From a checkpoint of a small mixture-of-experts model trained on Wikipedia: a variant of Adam for the experts.
Below are experts of layer 3 (counted from 0) of a mixture-of-experts language model. Rows are named router (the router's row for the expert) and show model dimensions 0-95. Each number is 128 + 32 x the weight over its row's rms, rounded and kept within 0 to 255. Numbers have three digits each.
After each expert's rows: a language model's description of what the expert responds to. This comes from a sample of Wikipedia text that the model never trained on.

# expert 0
router:139068102114157102089176185170135118160112064117113149091154149090078093149035140118092204137112131167110154098180150071089139111173084080143140156173147150129099123097168163132150156125149137107129093103205163116114094179068125105119122137127144126135154173110102135143112134113166137131
What it handles: Single capital letters starting a name or title, or inside acronyms and abbreviations, such as LSE, NL, TL, CubeSat.

# expert 6
router:101094132143190124154155096190086124103112064125080095150121136089112134144090063102123140141105182157110148133099119090083118119113159047103122110141184165119120090083169144152111185093129158090127157095168172123176093129068125113140114119044168153128152134124142134122135176182137094151
What it handles: Middle or final pieces like is, as, us, re, e inside proper names and taxonomy terms, such as Zagreb, Nevis, Kenduskeag, Clade.

# expert 13
router:043082102085127098174120119177140181135118074106085134068119115080114103122070103045130150123127156141116108088114075114137111075130135103149132145174173142147115080086143091156088081150147126074140121093152173179164096167130101086152132115107129146114102183124113074149122120111129152163
What it handles: Pipe cell separators in tables, list hyphens at line starts, colons and section heading marks in infoboxes and lists, such as Order:, Born:.

# expert 16
router:066101134058138122173149198117126104129153123160142123085111147153115164129085099097142145133105082169143076093176095117125167139125107083154095149125145147088130154093133168122090112092179109087165210106180176152164141167136134065109096104084108131090130183107063138150129127175126099130
What it handles: Inner syllables like il, in, ol, oc, am coming before endings such as -ize, -ation, -ated (stabilize, resolution, relocated).

# expert 22
router:081108127127195085097187190125105139171127084061135088122180172105068103125068118106151204144108156173130080128145115090105134121150112099116136146187136156132136125118158133154128146105124163066115144139190100142129154105111152078097122087107138111104130197147137126127133117197167149172
What it handles: Final vowels a, o, i ending names, especially place names (Punta, Andhra, Odawara, Vasco da), plus closing parentheses.

# expert 12
router:095047140121185049117122155172163075153100104107116083091154132153086127124103140134196179101151148185122085086149134087128123075156132072184154162150157127120089124090158114153149136112149131138097157078160133142135114127133120050091111090117165115107124119119132123182143175152143160076
What it handles: Verbs was, is, are, were, has, been, plus verb or noun stems before endings like -ed, -s (destroyed, discovered, households).

# expert 10
router:093082134140111117102144127160119098178104088099092150096094163127023152104081084171146146184133147160154092118144097118129150080112133079128122137225177084098069110105203132136139090136118135144160150115175132175131104119116129079146121108071144150119112142118105086176146123162134154122
What it handles: Mid-word pieces with b, p or d clusters such as art, rop, ost, ord, amp, emb, inside names and words (Bartolomé, tropical, Gordon).

# expert 14
router:103069086130164139111164108155124090158105109131065148138099111121071183187085119132116160103116161207143096099131117093102112080163117106121123162136140164133090153099133120190134078077152124092094137098160174155163116122112169065140138122063185149098183159096119106107068125159119137133
What it handles: Word pieces ending in t or er, especially agent and person nouns (poet, singer, host, patients, instincts), and table pipes.

# expert 2
router:100067105119175141113132177163138135125108114160151138103116089092105106151100128142136207169138123171129163124125129051076109070125150059094129171149154141092092099154148174117149097032123093073110187148126127117130115149101138092148138156075095133085163132139089107178153131172136161126
What it handles: Digits and year tokens like 2008 or 2016 in numbers and dates, plus mid-word pieces of foreign or rare names (Semigallia, hedgehog, Lithuanian).

# expert 11
router:103027163171130043128170103140115147143114134132145137117163159086113147137095095108163163160124110165103096144139100117108124116155081045151167159164186149122135124075169155129115128064154078082109193114165149141175114130140128096124129063091130099135115134132107120161136183176136135139
What it handles: First pieces of names and other words, mostly capitals like L, Al, Mar, De, as in Lou-ise, Sri L-anka, jud-ges.

# expert 21
router:070095084074186096094155173156139091097093096125103146124112122094109088143095136128134140159137137180090162116123075017116131123168126105145112139195187138137134136078106105169152129137143150098105144100168184146169109116088144110105118078073122150078164141118083136142151118162156137175
What it handles: Plural and derivational noun endings, such as -ations, -ics, -ments, -ers, -ship, plus words like League, Championship, members, species.

# expert 9
router:081058045089114138102147121155142107142089115100138123040137154145102129130076114127158148178123107143126154107170146087109130105142079084117182135143136115167128110113174146108152168124178152040144176124149131098171137154078129083169095126065151087130146164113125091144148143149106132188
What it handles: Digits, number pieces, opening parentheses and hyphens in tables, dates, coordinates and match scores, such as 1-1, 0-1, 61/62, .622.

# expert 20
router:056101141109233103155169132148139095130112100138101083098135155109099085172053113148113166112104092141094122097148078104128122117093161113141155181140113148102111106106181149112193147113112156094118166063147152176131125125097158088189117119136141101085179142108113118139139139127168197156
What it handles: Pieces ending a word stem or adverb, like ly, ically, ay, ong, ity, well (gameplay, belonged, intensity, specially).

# expert 4
router:112052158097159133125160126125133170195130109102108113094166162096106129168062115078169176171120124127099150126154082046151122119149097094149124159167168158086112129128134148161110122115154118102068131151201131147102143128126160068156151074063165098099149110096094138129100093104173140163
What it handles: First pieces of names and words beginning with h, c, sh, ch, w or k, especially foreign names (Habbaris, Shawhal, Nawab, Costa).

# expert 17
router:116046088108157087121107193158125154160121083102081113104138118088065164155118083131172140127093158205097123126145110099116108130121130109106117184177146179131121169087172126145153154079132114093148149101186079107128085136091132054159159110092112119118144156129083130104152160164155145178
What it handles: Full stops, closing quotes and parentheses ending sentences, often fused with a word end, such as Canad-a., 201-2., pug-., ").

# expert 19
router:098054078085155097115154122135095178130088132159079093096128113142087125165110099153142171157133116195069122129110127137085126102136074081172112179157139155155098125099143187166087138101167170084119167060140143120094106194105125110127105095078168132113150080162080112125132132155124112153
What it handles: Prepositions and conjunctions after nouns or verbs, such as of, in, and, to, for, on, by, as in outbreak of, attack on.

# expert 18
router:068058084094137072095157128182120099182150142158118095086125176092120134144049110164167199130112119131172129118063106093084143117120133108124117158178142148099094142124141110137157145129123163099111182149190157143114114178108145109103109103088158119111155186082121124153133143182143104074
What it handles: Line breaks, table pipes, spaces and heading markers like == or === that end rows, list items and section titles.

# expert 5
router:104075096054179082090121150177133071160111071134100126115168147132102069151081071138159167102108107170103099101174145106086149132148112092136095124168124124115097118107165097162147158064163133070112136111192158121155110116135154081125131120083101138153126106075137104194128115143172154145
What it handles: Relative and personal pronouns like that, which, it, who, they, plus everyday nouns after a determiner, such as home, life, world.

# expert 8
router:084070069102117092120192136173096104159134094133073159099182145131073149131072117099123195158130116130084118129107126096101126105174171081152150161159153133117139089078161151154110153078141157114123183094177103116158143179114141086128145085128111162109138126178061133147089123170153154158
What it handles: Commas, often fused to a word's last letters (s, a, ia), plus and or semicolons in lists, dates and numbers.

# expert 23
router:097033124132111115115140114175150100131100095157147071076095144093072123113054077095113103144096137161148068099170134113075116102145120098103132158143177164112121136085140140143106143052093157057151158104128128132160073158120159071117126113144144146085110128074120165162106131161132110157
What it handles: Word-initial syllables like re, pro, con, trans, ex, as in pre-pro-duction, T-rans-ponders, plus table pipes and degree symbols in numeric tables.

# expert 7
router:104068092107197138110136140156157101122098132097070122073143097102118129159087132120170099093095147146085148066160121092086128103095102108104139211162148161106089092107146144148084151098152166113115146141198145160194112148092105134106152051113121102153095147176093098174113127140144161108
What it handles: Past-tense and participle suffixes and whole past participles, such as miss-ed, particip-ated, sele-cted, used, released, often followed by to or by.

# expert 1
router:081107110120146093063126149189108119127081131122132126140163108150061075137071143108154139107094095128139117142095087074124143086089104038135172133138187189117077117110154143127130154120152162093104135114140134135136110113136137039172119096069160091128166175118072130143125166173152148139
What it handles: Middle and final pieces of personal and place names plus month names, such as Cl-ark, Dou-gl-as, Ret-ford, July, November.